config.yaml
num_hidden_layers: 11
hidden_size: 192
d_shared_expert: 128
n_empty_slots: 32
routed_scale: 1.41
balance_loss: 0.00622
router_cosine_scale: 10.0
lr_router: 0.00216
vocab_size: 4096
norm: "layernorm"
tie_word_embeddings: "early"
beta1: 0.95
beta2: 0.99
max_seq_len: 1024
max_steps: 7595
Below are experts of layer 7 (counted from 0) of a mixture-of-experts language model. Rows are named router (the router's row for the expert), up (a neuron's input weights, with its number) and show model dimensions 0-191. Each number is 128 + 24 x the weight over its row's rms, rounded and kept within 0 to 255. Numbers have three digits each.
After each expert's rows: "mostly gets" lists some tokens that are sent to it at least half of the time. This comes from a sample of Wikipedia text that the model never trained on.

# expert 1
router:169103125143117132082117070135101131128147141092126119116102120122086101125136113112158175123134113146149135122123139126114137118115101114114133095119168091101174119107124128172142125125105139103179142153168121091097115159150116124107132104121139164179125104085071159128150127119159153126142138097146126158071130088144123104194145108127079117148095107143111106143137129075142127109175150129143126157136157135133098170112146160181158091151142080123112110128133118173112125124127119088118104150119165136120128097132130101125132106143126121137096110117175143114121122138147156148
up0:126156086102158119103086084151127154125067120140139117132165116122082135081137108165106136164099117104131133134145116128143134090117150099112114144132116102124127165111154139149114146129142142153137162114122125100079087128143131133103112100130174191166117108125155135128102123124133140121125121111143159152116149089195081158103146090132124091150127142147128088129140118093148141130154127102127136131113154177158115141115132063137164111094148110124177152111142109152157122106139149102107157134130166182095131129091131111105098126133139155098130143149160118124144157166109145123
up1:145091098169138146156153130126096161142108145136156141101134152095122097093135154096106133116118127092167126111084110093110114139133120167077122121164126125132105164101166104118132120131134109125140119155120164173143160120103091108087122161146159147160132097102134137132144162168111155111174109121135152124129118104148143117141143097120120159106106088087125092160123131108125135138157139109137130143109092126094109114157103141123161107111104142110112116101095159167123132158142126174108132138104129160098113122141136159150125133053103100157091093104091111122104121146149109059
up2:179133112132145129094122090111133163118123146139107139132140112124127139112110121131144116172125132126130127125149143119168102102203120111114133077167117059138172169139093150148126097137128120138122141146148029130126137150132132149152106124158089137109115174079158134157108090118122115148123144116141124111162116119159166144110128101119120164152079117116076107174105162118127131137159121173160126099180117146123111122159122123110124102108144089157136125142103109135140109092100163146156114098143183122096156111132130133104099130146126118120148121130120114118134146148134115135
up3:138178101138147100100150109144153134147130114114117118152104156095076111146116106164073100150162154128110154116155123114120098118169150123143091109122131108155132148113132113100100148133135139104152153098116088148115121118126130149054125131138130141161181120180107110110098113108120118138125153174151141152139142131160087079124124128123130072135126091110171085103166165140181144131158115099150157153120112147092125144130091135124143123092107095133142121123196138148142123143115121126078131122124136152123135124111111115119166121098110135124170162133150160114113152125166132109
up4:169118105141146148138102102112073104146118140112105149107111100112122126111107106182174130126134130109134125092162147143113148158129130120113165121184137161115122122103158149132078150119195141163126166081166149104158135119149149178130120159115117116148118085141145096151164101113147156126072105148129120095101153126121096135123125101123073095148106097106104090123143114137164143111147096122138113140137135124110132167096141102100140110120135112138159136097132110152123102094074143131095117150150120131129102137107148108088135126084140122117137158137089144169112126172129135145
up5:180199126119155111104144133148179130147071094116136158118099140157078074124145155170156099146140136128128136160151098140149125154126139169139078074131120150127113112110118138131139106112132126118148170112150078133142126137129119118084150104155140116132133193114157140117170103133174093108150182109159161112112150106118113126143150127130134089130157130153133111124091101128109106118143138116075139115119115103138143116115171100110139118102141141144180164116103132126105114116140128122125101139153099134117139109091132073128148094125121115143091165140126128107144115136164135123
up6:189104135113146138105132117107145144113141136164159171173112129129062131109139113120138125117123089157100056101119126126107123170086124124159116175116122133148119139131118096127100121127105129124076143134124137151138120129143179107093112101103139116128158093101157146119128146160134088131135130093127151109116144127119104137104169115138136123151109069130140147124091127116179145123145145112131146125154088128149124101134161114117171101101136126117095114126107104100150150108134102134110142139123153133084092162144099121159143203140099141150117158129191134135145149147090097154
up7:169134097127117096132119109103153136118113186144099166140103176150103139107120128150096110107096119154155132111156101158125105149120101143137144103106124100128104086146113154107148119136149102111111150129120098155139132177111125156146136149106113135115142114135119104120119158076166168175150126138130108145115121136135132144128148158107161092150148112158100145080124141139124082085146113171154097184144147117127117142153143176128139158151143157200127127132145116109140137127136143083136146095145162091124152145147171160127130105102082147137082158122147160130140140076148121118
mostly gets: "vironment", " section", "ument", " function", "iment", " line"

# expert 60
router:148146124152148141098109174139119089116139130110114145156137108126137095107130103076147150113082114115060154104116081134175137109098111156153151101160141156126097121132130099078134112117121176212107116140125117146163098157130171137137096106099118147096112114132122105116165112105128147119105155123154125165144150088134080132140151138111110131137159158127143137153147136116125143117112123121110111123136107113094152171132138117105109167153148130152112141111110115115108168126091139153135141175104135103144145130129153100142147102127117135089105114147159129145149067067155118116
up1:124160094141162125108125136097128078143109131130090145163084138144110146143117107163120123093123114171082155112099097139151096110111134148164116126139128095083139200110120114124124143149112117176153111131125117157104114139058147156147099136141146138121114075097159160144168133109144109126172123135153119117154130117130120131129135155135107173126120137101141176114133112127129151111126113101090166109144143118156130138158122164100114109092193145141126138101134127098139182128098112152162141083093101090097136098134159113166119162132134089131111094142132132124129148116128117121
up2:078138113106171140161130152141116164130099099089103156123122129085148141135111118169146140104109137129097146145143136118184108141104121135086128148204111158125155112091131104104130137123125162149111120116140111149168154140111105150114123171124109122108143106141099130126106129105114128125119114105131111134114138110134117126164129106138139121098143188094108151101143109137089109136094096111189120152115110157160102125157135118135112155105128149155124132116126138108160194080131173127124128102184109153160167114104115124120129135089112121051112094132150171134145127145152099123
up3:135152158118154168091099136122102151153074138149118172144104117154114099148106134098098069089133112098123128147136102112174161119135190147161114143139148131151132142125110085110156135114110164160127152113109133132148120164131110139108116099134150119118102114108130095165160145112099118159113112153097145118124093143146110113133148158069151153136133186141104149145177127109152155167108162149115126141122095125128131135104101096141114100070154120091097089114089142104145149123139131182155130114136119126099151148122175110120106119138141177153135127139128150109122126104099139102
up4:145100103165091170145110113149132145141154125182159163131144102083115115164100126117165144123123134147102143113123114152119113097158127123129112102161109086154085144086124133095148079136107123151141131175133104143133135127160088146153132177126118116139093080148115104152132145079126101116100127213149103153128145123111082117165126137142134144096119145124116141096162148095122154168146152126115115110148134145126094150143144122070101135092124114117104162143105123102152104122159116136107134131123146109151158160086159117115111115124126085105115137104122147083125150109154143154
up5:113145102158148126148133158165103153095083141163106118145081137124102100129119127201113114144131142139159163149146114112145113135173134109156107128117141127134113143109115123137136102158118151139138127115138111154153107131080085112096103099125121144164103162189078124123137133140128101094139165140135151139115129154135120119120087093134158125097166090126089064065133115163080170148125160115114101113187135131151115084114120109128129154150078099116109123130153122110104118146106104167135122131110120119112100109144136131150101117134110166111131151139157167123166126106140128137
up6:141147076093127103138138113116124125137180134125085130141143187124171150133140136114130154109096097121130113150116116097111103134140099132138149112135169184119118127162124115125093122145120129141132128191141114116140160071190126134151146177125141128171144136154135114139148134135152160113153110083116082105127165108141147152137113102115161149140142092119127105160162131150103129150112117161096153136103115137120133101088120081099099127091139161156102108107092159075110112120103112133133141152123137168131131149120095075126126098140111155112108135096177144092105117113147108142
up7:124149175113129133129100107178140120159119165132104159123159112139128124106072134138128144097124141137159209151131119073146172135097138135117124118091092097114166112113123112131136158106174098147104116136114170117159108152106104086107132117115138075097183111113113131125122111090128088095124095117116117181098120118120097127130103133131121080127127141185106145107131116094128118119131107125129130143158110133127112127132095096073090143120134138146145137109128101089153162133096152100159103129151150128156143168129122119109119131127116139117123149140167177087112155093122118145
up8:104103138121157140142126156098111141101115123134129109099137086118142147126110128148096106123117095132131133085095126124165135166140148111179119163119122175151120156113145137157134080141105151158172154122131136148129132143087124151168161117105128163118151122126107130154136149114112144133149128111161127112133086111105145165129157080101093153126122159127163142125120155131158127129095100080119121161132164143096168130114113187140149099111135149109117122104051126164138093123142118131108163143106138118148141101128139154161089135133078120160100160106112142054161162141121099125
mostly gets: "rap", " sim", "Pop", "ul", "ip", "ric"

# expert 3
router:161126142116136148118118185089119104116157158122135086113120091135108112104134116095125171112108165146134135157155108126120104150134155119127147131153161202153142088117137152117108098138136161132091106118109112115127150095172160125128081148136105154147173151125161116159159129082093157092146117085125128126106121133101143154169117124159119133166120074113146086136144125130117099136115124123121106094102087143165120134142146077141132141122122107144099115085115107139133115119080160141159128149122109101126129085097135137162132119146138172150120085155116159139141137134119189109
up5:151134138096091132130121136103150144111157173129110102101140150156138090127093172099158119111166102142179137109146160151143085162123140164096158094134092087117103081117112079122114136156105128099138140118130101131110129118119092149174125130152103133141100124177170099110119163104164123157156180152104123154160069147133143134117159137135114093116074133128131117111130134138148132129131127166114140144131147147157071112173123110129109123132135138154100122149150143127136070086144105130114133125137115143094149137128122102159095132139095107119125134159163082111146094120124148140
up6:151115140079130139105166109115145159165158145111176125155092126121135130125158132148168124097085183152150100164109110135120125130151169134130110159117103160137132139107107129155099167130106144104133120148105090111140114135117109195066080128140132133116133085107167129089102123120108110119101120116114143146170094121147138107123128154110137133190078139138126109125122138105145150115138132131130131127163113127117100130079115150149136149119179106141104157152117083110132141147115096124156080115059139132114134120168180109098146117109166152112145151124107105106119138122145125124
up7:112142133100071166156113139169102105106105119168156128128116123124071100113122119170163115145160101121156092095177139122152129126139091125168151155112108169149169105147142161158133140107099096103143132111124091123119108161133143101118129106179140143136108130121140083167097169150104129107126080167150146121125133197111137160110110112106134154123169154111152141123118130131107155093136087152149116121127151149117113131133100120131099164167169095152133143103111102133087124098091106124129097151105127094104098146118147135129149083136133151138117133152157127104094127133132136119
up8:126137111116141117133115134118153126130148129158130097169110118131129127162160155144143112080115135125144162173135132147145138114121100153125114124118141128119099110195111091121176131106133158149128107116128113127151104146156097096113105111135111127113112179115102131167110145064124079087153138125116111119149131141128133178116116110137150141123105138151159142142123114081101142072078150109145135104156069113131128100135120107155129101143137140138102062104159115137133098100134132113075129148137164159104155104109140088134100118107099107162161121134103180100078161099121131157
up9:103147143089147104152125092160140101152139126133112136134112154111118128138140148118119200174158132145115096127139139127112151150114143112131129100091169098113119127141138140104162129141138116177139138140170145144132162135088128109166109138166160163138123156089098123135095116118104111162103093148165106114134143148120129098164099116119125089156128103141094089138078102163139112158119091137140082123145117114132103129155116155091162144146141136153102098114095152151157087138151115124103151125108106120141145088152143131123173127100111110109165136156068161105171137099123165170
up10:155163113138135156134094137155100142142179144117179147128154149089153123175099148157133147121102137131114138122115105098108106118127180161125150103139106181168112121138104109161120103177111133092139094115138148116105101109103153158116150144098123127111124145113092158132150128156099131145116122110107127102128153145144124110119077135150127116113105131120120161107157127127134080157147122152096109123172070156153122137146133155176103064055118120118148111104135115115087117104123095125113098129128149153133119121109119086099138131120090117142113139153118171140105133102126168177
up11:218146140091118149070100111150145114133090120090134167145120146109102107109147100109134094097134107145135127091148129108110154093131128117112130092150156135178102166161149142113115140138120127164134140112092048145129125106108183134150111145157128139102111112114128134138176144141118122142132103136150156141134115103106153128134115125139139120144147123164109145131131098139115104176118149143138136124066105123168122105153145101127141100102137130146153168115178117147109127122143080111156086135114132079155080132118123107149128076165105129101138145141113152135140122120133157148
up12:165160160131116124176148106136116086129154125113160111128093128098130152118132133130154101132108103131104141115163110138148129111145109103145112087161092157102137139119136135143153140153156129103144116151131135158132119139114160146130117156113140100156172181114138106138104128206107144142128086099121164111142183157140142138072128131123140150134139111082138053138102140132130197100149087120141113123141093119103077093118181112119129132112124095057116152119137131137131136137138147153111131113146144142140122149093131131113132156131107133192121130135129106088163119135136127146
mostly gets: " d", " s", " st", " sp", " r", " g"

# expert 9
router:182180178110116105137175093116131140111108093119165150119122125120143139121138141135148088140144142101149095079168125124131161081128130098135157118142088145139107136154124149154108172158141143133152145097131065099108097122112147144182112120160110124135103149114130148126134079092133135111138109120118159140105100152098112112157154116134161057136139158141106156127150155119087075120130124078142129078117137111137113160108177110125122074131122115130151133125154131160120148128117149125141132147099091147122106120134097169133150103118113135130134096129153119170140138134166141121
up5:088123133156087148137098120179072148126117107107147192122098096163136113137106147146183094129110127181151105134144113161136130155113144142097125125094132158150134131139120095118105124140154077113180104117163146120114143144115157125088103084121091138138136100111100133141118132109124108156129111154149136106116118169110098153114140148168149096118147129085170111120100116109108143121129114098161088111146149117111149161097142133107148128122107167154165140151121119122106160209152122098105109115147123163080121112122141102121121098125146142146121123123100124149090155124152121110
up6:158146107117107103101118148154113118142133132169138121120178097099162131157108094136127107120164125104124143170147121144166158122143123152149107127096144111120149137130107161162114128089100153142121137156129140109120153127065146122130123120192128160149079125093159126139139128137113152123135137179101134096111150145120116150162107165098168097132148149129126179109127160089114157120099131146115075164174121111151079069149128133136119148123144148117090169103129137147113119106133090115098125102158078139126123123081100115150124133090117158107107135116107135133123111168146176116
up7:176198155115153116115108142152135152132127103163149130110109123106135122130115088118124158126135085113132146143176100155089125112100135116142141110174150114139097126133127141163133138140128110162116147099181080153103118125093144107133111121163146086177107095112151112097142152137099089149137151140073128094141128132141125128113129088142184120094148108133110122114116116121141130127110099131121120114140155158129126110091139160124188124093149172128134102139121087152126109082167120111156131130181140075131098144115152143112114115088155115144126122136126105139177119121176159143
up8:138124064118155136135150099155144129141153167127130119123119129116090148155135150136107126106087121153131113111156120098055146151181159114121164134176087151126094144148140144151124121120152105069164109167140141093148106127144136089147107141148185125091129124180145139133163136110083162113117178111142114139127101124153137140139135149116116105113112114160102132115133138142124117105100142121117108121116138064120137138125148152123133114128138129141100151059116152101092073145131099124109123129113108155140115105078119173143150146103133163114115148106083119117118148123095142148
up9:094090129131131074093121127167104151132157111113085121102093157121157186123116121092129119172107101145098150146176140098165107108117127126122130132123160128148120108110139122120129116122108108180105141128154155137165155102142165138133131133119091107133152130095117085068101143093126101147135144116111127093115129136132138077156130138141125098138125132120107101136157171155140127128145109115189127110119133183110164109146125139144123087120095145101141130103162105126143154137128146145152184125203144135136113134151095104120156136105138117142148097120150071169143128120155114149
up10:108169137134108127139152140119107115156102147136148137115155112119103180120150125142125120121133119089134164133092110126132136176156133134171124131131138121089095151115142138114080155097116096131105168135087142092117127140109086133130123102117116117136119177125161116124152155127132093128117144126129094094090118144131106122091118148120109094082143110101070133124146123120135096106105161068163144142200131185124091135137128114134131112147123105139143116095158152171125130121112125115133120130103138136167134072098114171117127110192089100150115147106173148141154129085132126084
up11:134147158123174110159098134142153145138126091133137139073170174126154103137139126136146201161140142103124124130164122128145148118126109116122090132130162129087130114117112166169105135182121121119132114140118147126168126114151133089123107135085164113106092159131119165128157155111095128119169133120133155122118175128140098128143104119110094174104124101118101110141124153155141104145092109141119112142173078097107142109108156121149126101147119154129154099123094084153132123112124157148129138123111136104096135153102102120173106108108162115146133137137100105124144144135124134028
up12:163127095101117143126158129152133124111121127114117183107169128130142138129158141156131106143139127062108104156139040134101095145151122101162121118111143116153113097143156147129115129133135155102119115159116132172112122127109172129106091123137146121143156130122143142109126106110157080131087170135152134073156169110145121131139137112117112125104153161112136127117121095123154107146127126122067114167135125125092148146165156149106123144078061131149139114136111156127150139111136105129123105112112134099164123068139129154154109077112095153162126157107138102131107179109155106139
mostly gets: " million", " eight", " five", " six", " four", " seven"

# expert 15
router:153113078136128139120136160117126123171132108121115131163123097139136155131171157126162166147162143137065129096139125108138145133142203136121107118157164152132141143132163159147121099130110138163118141069131115117126135174085067139128129136106155116126134114162118117110127108113067149122121168138119164103133113153142104093111105128091098134162177115121113101120131156130099152073134172156136108130167112153102110167123133127137141115143161113144072129135108087129100109128129127104155108068090117122152116099106121150138133085104129144124128095129150100139133122143135106120
up1:132139129131099137106158132184139150130134161133123131190104113117122101201139124074154133131157163121105122142129107101152102160165136074103104127122124094095100131125149154119125093120101151160120083081123103108145140151151113115148139119123124149121149136123124096135160096120111128122136079161109129137119149130157136085140116158080168119125138087129121143124134138135148124167141111126091123119152119111146135181113140161139152125078129145086096112118127135111160156130113133134108130101155065114111151113134144148094190151103121146086135099086103123165121126143131157090
up2:115167103101125180120132127152136103132100054139112123127129112102126162116136147119110160160157124135140078135158117061160109128132118138155141120111149185176111088141128142130161127131124105161099147121111093124125166148119180142118141118131111116143128204159171126105146131120113159124136111105127128125108085146147146120103104098119113117171125146141135105150112157117140136125078115136130085094166140147144102132167120092127135078132117165161153149121133139118141113121146113122160125120152122112122095178155145136102141126148133096096113113118121118114158163132195112103
up3:101167166179146165083101163156131134112090120158099103106140162140117099122138129127115117120151161133150113145156111096108114145108163138100122142122144131150139085085151199134100168141144115138136128109136119108089128140080138144090123138165144112124117129161142139134127152125127126136164104116149198164194088130132117136132141129163126120157158092118148098086134126072148116136123125148116110141176159168112139096114117117141147126092155117125074148122152107117138082133142101138159125105126102141098147160109121122130128095142100085129088148140110138104111136133125102136
up4:107115123170155161162145128135117101115103125118097130104144132102127126097163177148106150109114098139138161135130151086140119118144157128122116152101134093140106186132118096086099106148150145125117132104129161113155157159086109120140105150104168142134078118160140156148135126161093169137165112136094088107130120118141107131086162101088131119140131103111141128128091122145128127137131149158145093126127095147180058172165146147127164147134154124136183092112117156112120117145131153111135117140139132116144133144127125105145115176135101094146123068142125088134136162083099109114
up5:116123116126155145151107109114138186123101196097144145149081149087135163147140136113149153127142126136165112131124099136135174145107174143115152129101182121109105076124158144159098109116120105161116137107106155104143126132081126112143133146134189088089115099183117070113159152117141126135148103157118130138163107148148120157150171131123137113147124097170152117134110096085102144124122149113129169122171088148157118179127142143135127122136110140120105108125117133085103098111111123159141131143114121132107144130118085134120152116133100112136125111084113156160114094135143116088
up6:123139125148118160130133122077116172115142140117122140140136138092170135162124151082142122118084153137086128091157104088139129141096153124119139141145115124078156123120139166145195129178144130139173144081105130145136106119104125153113148144136146191112085120132112127155123085121125149133155100127162142143122107106133142121098064182105111136134138124125081123092162167130116157121158113128132115149113115136130089131140100112105101098133128118127137152125097157133113113104140127116138149114154109123148140139114195133136138156086068130105138143082144163106157123178148119116
up7:123136151110129122120149133135139141129106127104101166115106139106095164120165117115119105134148112102075100169122111130139156145151155144125113119113122123164107122126147118126119099150184124140161110127134149123172118132103084204174136090108138103124126152117112141154112102119117181113116141132140132168149161101119135125081116134131144105137113113134087154111131160113113149152152153091109117165119167112119099139134087092120125153123163116123135137164156123065164149152174110078128148103131133135189117070132145105129155173093118157137122129103122139078133113134129122173
up8:126126135129117146119108133124104156104126186152116119102144123138105125116138180114125140127155138112115103109154120119122114140163122109152064133160167167126116122146104119132076108085170156125159130123098108100166108119071125133123080145133099136115112075121179123079112142125094137141106120106128131092123103105155128107155120142145142175133117147095163122132133105113149125135136104119151151125133117170132127107098158114116129102117138118072162101150105165138132131136098145136166094155124103185134152169127078171143122149122145206114147117100130132152135092122111112104
mostly gets: " Med", " oper", " med", " equ", " activ", " contin"

# expert 16
router:092119160118082063167153140080160089115128120113113139151105077092151157152123118112115121164089131130131130172149136136126113119094132130116144133167119095151136097113103151111137117107104098128099174137176158111166135167107092136136133102110129103142121112114122157126078183134096132138157126140125173166110136130085117127148132160128111170136143129135105147094149121117144138154123094155140119167100159182148130098163175153113120178129124138121128108163133129160085129145109083173135158113145129105115114109144116158110101116157117108100125139123106150130139119135123109106
up1:156146145127123137113139112111123150120123136107146069150089140116096133144177119119105120104124145153162141121102168134127110135156117148089144142090143140161137121144101115095067153140123135144145127086170087133137174127129149196139136161164146147118133099085131103148172117108101139129141163159115137138143174072126127145143159136102123157128145141137135120090130156142134126091165161091104147162117129131166114131123136133118095106121104146158179109122134155131136135154130145116095151058105119084123101125116093144120118160106140137113111193135140118143153118087136163119
up2:104133158103086120162112122145160163141120159121127157131127125164157139128146157138141106123163103141160109102077145103104123136144160136122125132120134089107124124095127152132127080110154139166114116154120164151151120158180114147174145125157110107147142117139117096120140150090111117188121138150154153139128152135107139090153096147111157133116089130152083164106154124158095117120127134156125055126149156139083138115136132154130119123108120106132160081146125165151156133103136179168114120169092150125121130138132152127145121095150113074147145155095114115091120148189118125151
up3:146137182107144133107143154121178104146103129148091128124130155132149163158132089113118116110129142114114135121118144098112101111117080142143134166131117107143135151116077088154151159119147133126089141076123085122084103173138104127052129100117130114138105154107164109134160115126160116119119108100129125141143157132145104134121110123134091095162132103189076158106113118138124127138136125114124125118087149143158128112098136127115088108145100182136171138135129079083132121106114149164145118129110159140126131169180137130122150115119176179124157123118124096128106120133116134083
up4:102164084092142157153103097098164127151119152128130128147133170138091135116132164165096132129161115135131107088124115162104137144078132139072127141162150162142076141107163159135146128128156111144140088125143100155138145131114101116125112105137108115072114125139135128134128119130094164134110155117166095119143148106128155165102133123154132109149127130163131143130098142163166118103100125131130130093120097114114104163164119147119077140114139105159105085108077106147144089128153127135168125113148074126130141157160078161155161135152139139153101090109142098097147116097142148155
up5:103118124149133109127143130156151097116154101122141122107093062186167118096139105105152127156143124133127131136152120177080129136117102170163102150121128162135095141114152139148123160119099172147131127121126162103134121121113126133108119146115126129113110134159153095108134138135100130172162152100087088140119138128155136130133183126151109090114146099114091127190112115177107132097127129119111137128171124084200102125102110110120116099131105100114120156114100128143160115123151128100138174118142146129125175121144136103165100106146070135087099112136109105138150150155092125148
up6:120140133101161127123133112100153102130120147135110114145114123124110118156110111121154123174136119145189141097147153130135182137072165131134148149157152115093087169120129098103111122109101101092142119166166144110119150100109136127118077130130121128129094126196094113120119158130104133134170082178163132156142170104138118095140155155125146145137126156128155190117161131125144111093160132102135098126159130159111128094129134155105128116128112163124157143111128145082148142140115164117086097089134156118123159152106111124086120125146138123103142120164107134099170112116138124184
up7:122102176098113140151091121097170142082113120127133186166096095146134161139177138121120136138123120138123108076110115159149118096121137102131166131080159125141117160121152100138157165121121124110099096108128111136132135175140090149103143156117098131118131110167132141092162109121133124144093096146119085133157106115129106125118142130125085102123105124164105177139144184105167090116159115149110160126141154153114094088134158112138132144093132105117141106096137153144146169094159120119120094114158124126092119119148139154134098111139108121152130153151145165136177157133125101079
up8:130130122114108153152112133129132105150154181132071089134135128134112175169115064111125110167128127131130134119107135119136114120115119115108097121191165139137160118160100151130101119112074117125138178133135161151111111115114110130129108109111134116107145129128176100170119149126135134118137104127134165138131134136109137161138118148126076091101127165160100160139118195198117141163140102152122126141132121105159149133126134152174060124122165130161134124156107104103096145125107140166162141157133133144134121123121182115121114112139128125132160125084145131117104176145133126079
mostly gets: " William", " Frank", " Sam", " Ben", " Robert", " David"

# expert 36
router:139138129089071132127115120151094133126118147110127108129142062172099085164166140140185157093069136149119144149145085119156111143117121142098142134102150174119175112121096129091122124128118140121130102133134122140142107147124147123123086098167120136125143146111140125074143150131179124089144146149136107131099133146134121127193147145117126094128174127123120125165148136106142122124112124090121182097168129079150087126085137140146114133166096126117113080104164096123125133138162131091113148111107138110103109119107127126103119107152107150175104144131131120161156123109111133152
up1:096085164146125154149084120116145167178171113110139125129075077122125159152133084106120105164118158131127135112141127167142113117077174108126182143122092118102125082134130162129121139126093133124101069169135159166104121128125189142164121104103113110122150136162136091114171119128141110130128124114112133118144144123134157132139142149096114124092104152115095140137130101119134098157128166167120128127165126130088109077135115133158127125125107118130159137115127124143110114122100135143137092115179142136093123137106084159103117110116119099131160093140106093107159155139171115135
up2:123143123127095164099108136150130120107087144113081107099104119111130117125126139186141133168163132119088141112132116161144085171107081132102118148129159139119151109141130121088107175067103147064055093155137147151098144120126129138105111139134150139137111129138121131135128103115133133151125136154106147112110183074146135154166120143083094122170143135111138122139144140167135112141096108144128163121123092110170147158126106157165092139122154112103160146108121138136147121148139155161128147187145100098117102146137147132141122163139141129092133092127171130155133133136139097145
up3:101148120135135108115121122167139146137103131145107120146117117097121127121117156157130131064147080096097104085146160109124103122129122111147121139160122128129133152136155129071144143071127122074116113143145110160142120161168115151134115096182104115113144125148119135095158145113144106087109148168109115137129101126113124204176151095091153133101101146177139113151140141125120168117151149146116126060117145147122134144143142132114065088114173129112101143160114140143096121132128149134125118126133163128144104149116138129143145130144128143128090146071159121137166151161137127079
up4:101106115175107157117125151141142120125178116116119157191197102110105146137065099141150137159108085120122136127128115140156081118121115171089126150086115112137149164133089100165073139133108113115137130093144129174145120136119119086153110111115117118121105147165135134121130108115179092149106138101131103099103154173146111150143171157114107147107088129136109119145125098135080108120103161122129138142129109109138132118122145136162092161105104126132155117099147106134137169095141120111117129135098118141120102103151121070107162100136117130096151144114080144108139134129133112102
up5:100156120149111108168132111152101109142145121139111153138160153135085114110113156133139131131127150141146141126148089096143141088168142128087133113111114118143112157066087159143126163185122100112158095079152153139154119116151111089126141124149100158147165145141148143094157119108135138098129088153103141125056110126164141128123099132136105105127112115138156148126133071128109098165122074102109138133115128127117130139139106098143099129134111131162141161164166190108128127161118140137151126101083164144145142122165103127104147138149171151144162131160105152089130117109160113119
up6:108141136153101074139099101129119152176115161119117125166135144179162120154143109135138130157146153107118104105124121041115125098148132107110057122102101099110089139133107108070154135157137106137110157121126138136146119131121165107154118159142126142142174163113174136126157100095152112089130176090144134182129144146110140145108111140148147143125123123126128135100132113130087091162128129101184121111095152112127129114102128113114116099100126142139134121127137085160140100124113105124122124163115148138087103143138133087103079126103124131116153145187104140108137133136132144154
up7:109143183104082148111107111147131150134115119144092161118135120116150124067113154152141150085120118110153095127156150093083106126141109119111135164123137160095108134142114092107157120105163107091110115139100106162126121149153141110122068133139150088125148123132147144131130086102123124100137090108081124103143151162138118146162139149113110133102097111114171126105131150139141168124090112132160106087118115107162140130128103144188110104125098177178078149182109154106090098126147126145100162114102117127118133139157123167119110126112125145118138130087124098135142125104111107163
up8:140155091145135131115093144165089139139084155155111100106156131169136131117092119159118122110151101124169132142122122136130097134118104110090137082113152122102140131121112123158168124105138112113101133141107101172061054184137139135127126178150115179123129121119121172148126120086100120146118099116121141124150146165108135114182105123142172123193093119103141125147155153136105099158128155104131172151128144110087148160119134170089144096122109147150128087145147102120119113136126149157122145131138098161100091119131118128137119157126114110088119116125119114149149160100145128113
mostly gets: " water", " ship", " fire", " pain", " plant", " house"

# expert 49
router:121120101161121086166105101101144101107166139087164109111151057168124104132123156155161129171084135130106118148132156137104157122094118096140097143122122138163129136127134126104147152155130120088121120126181131094098162129103137144115120131104161160122146141160133164134161151090146124146121140103151141131109122125163054134108162114125122148153190120109124147122133136123161137136120153129121161120102173157107114111093110097135135137144121155157143079112116134128119097196156127133121091161099108117143146085132107098129107141134141098157101130137093156108103122118149157116
up0:122125115112112174097125093165119116125093123131152155186147105171122139102124158131122139089135146134147123129124127109141166165108115119113126091090144142105159108126166119115095167100163072176144111141144108095154137133168125129093136189131157131129130088078106152079139165102117151172137129125107145129129122135193081128132166095145111096098147165140135144132077112135124137147093098127129137117090130164161118112103115109103144125121150150170157120146057135114160121133123131147140123110123151141160132097148116149127127108140122115126138093118113137111097131133145136094
up1:102119132147109132109082095146115124130143137132121114071170105131092127157148156135164080103150120146106115146122129164131146119168101163143161153108141171153097136120176115113089098180147136144146128136180143150084166126167148192115128132115107131111110104154146138168148086099128106163091145139115136144133108153159112115103126163156108138106139165136127110074130098143133121102145155087123123125158144124110112131098144169124134145118136157150160089121138114120132104119121116162063102123157102110122143108100136154154158136109111111142084155114139126145148152161118107145
up2:113147153114112170130130108137155128118136178121154105101150159128110122144077115106118117117116136113114156120113119150097188100135082128086121150119119109152126119159129155118109129125147156107117087153100111185138139105128119168099136156151136106098168101179145118113153114138124103141101176116116124137121098138101108143099117147132125138100145171090095141105099139134129138156131143135116145115140149084144115142085120101157127128119132111154139119101140153136166103115080107142170129123117126182158118140133157163142081127085162071125188067144109137128167122124101121152
up3:152163117118180109122092120127133103136139128139090079156126117114100126140149094126149092100132137151074116115114135111135136118137087098097164108166094125129131145083099125116139154124167123124141138137161138138110135154115088126094123142171157091150136131129173127155142145119156110125159169142163130172156114138119107110149115112121137139160138121137144139164107144075131153132099110143130109094103142152123136167131118153136147087098173140126150090118114119125106112158121160080082117106120214126073167168136144139148113140154117145146152162101102125163129131116150139105
up4:134124127148162117113081099159102107143096109149143111140120127140136108143126144161117150069098154144100085139170162145163142116133135143077130153164158136095107156146136088184132118153116133162140144116111143116121108180121122129115110142073134108141099164127138114184133169122119108139125144090111141138092130128095116123130085143136146158142150126124117149097105123155131145096117112163133124138111111085105131139137126103116090148122154144104152149163128127047104120099128086164149142144165123114130163093149083132099127106107175076105142160109100128121132136146110122130
up5:170117197127086122097124149111089153148132161103122124158134141136135163142092141176179137187123151105143154094124168080093094107129118126117120125134098105111130124113145147121116152096130113107141131158114103146081123160105137115146132123120138129156135154108133140184161088141102125151129106080118066161124100146102151147117164151101138145138148121083092115126136107170146156125108116117151158123150139161104165094148117140156107137087155154120133108098140100130104098140165091135113111113168156140123128113129096098128148128134145156117113144120118087150105141112164140111
up6:113112128151142137169134124109086151109176093118166112112095100125148120100108149120102101118090148138108107139116121120156145182105126130097115140143176112109109120127135124090088164112098149150137145144154125126129153120130146149127130120157153116164141114170144193055163115154123096121144130126118128117154068095142075143096112153156098172124157134112094101083102136128153096158159131119168135146109117131136146080125137102134140115102104121146149110132129147063129106131127105143119129159126151172114158138146104130139140156119164106152100154112177146153126132156120135113
up7:101137126155109105150179137153111146115121156118108147122111101099124109177103133128147126101109134122129131129117144091131111159131121085133174114114135110202155102098100145105086143156137141120129134135152140158171121147088123196121085132120111112111119134179135119090136109094113173142157120101120103130133152111151095136115147124100172147185132168122097153136152093142128127135100097127140155095158157152135144107146135138121156127104089131159114147099148136098109129140111134116092122130111199119110137142134117117134137137099126128131090114079145156118119088177160178134
mostly gets: " Mount", " Royal", " University", " Jr", "unicipal", " National"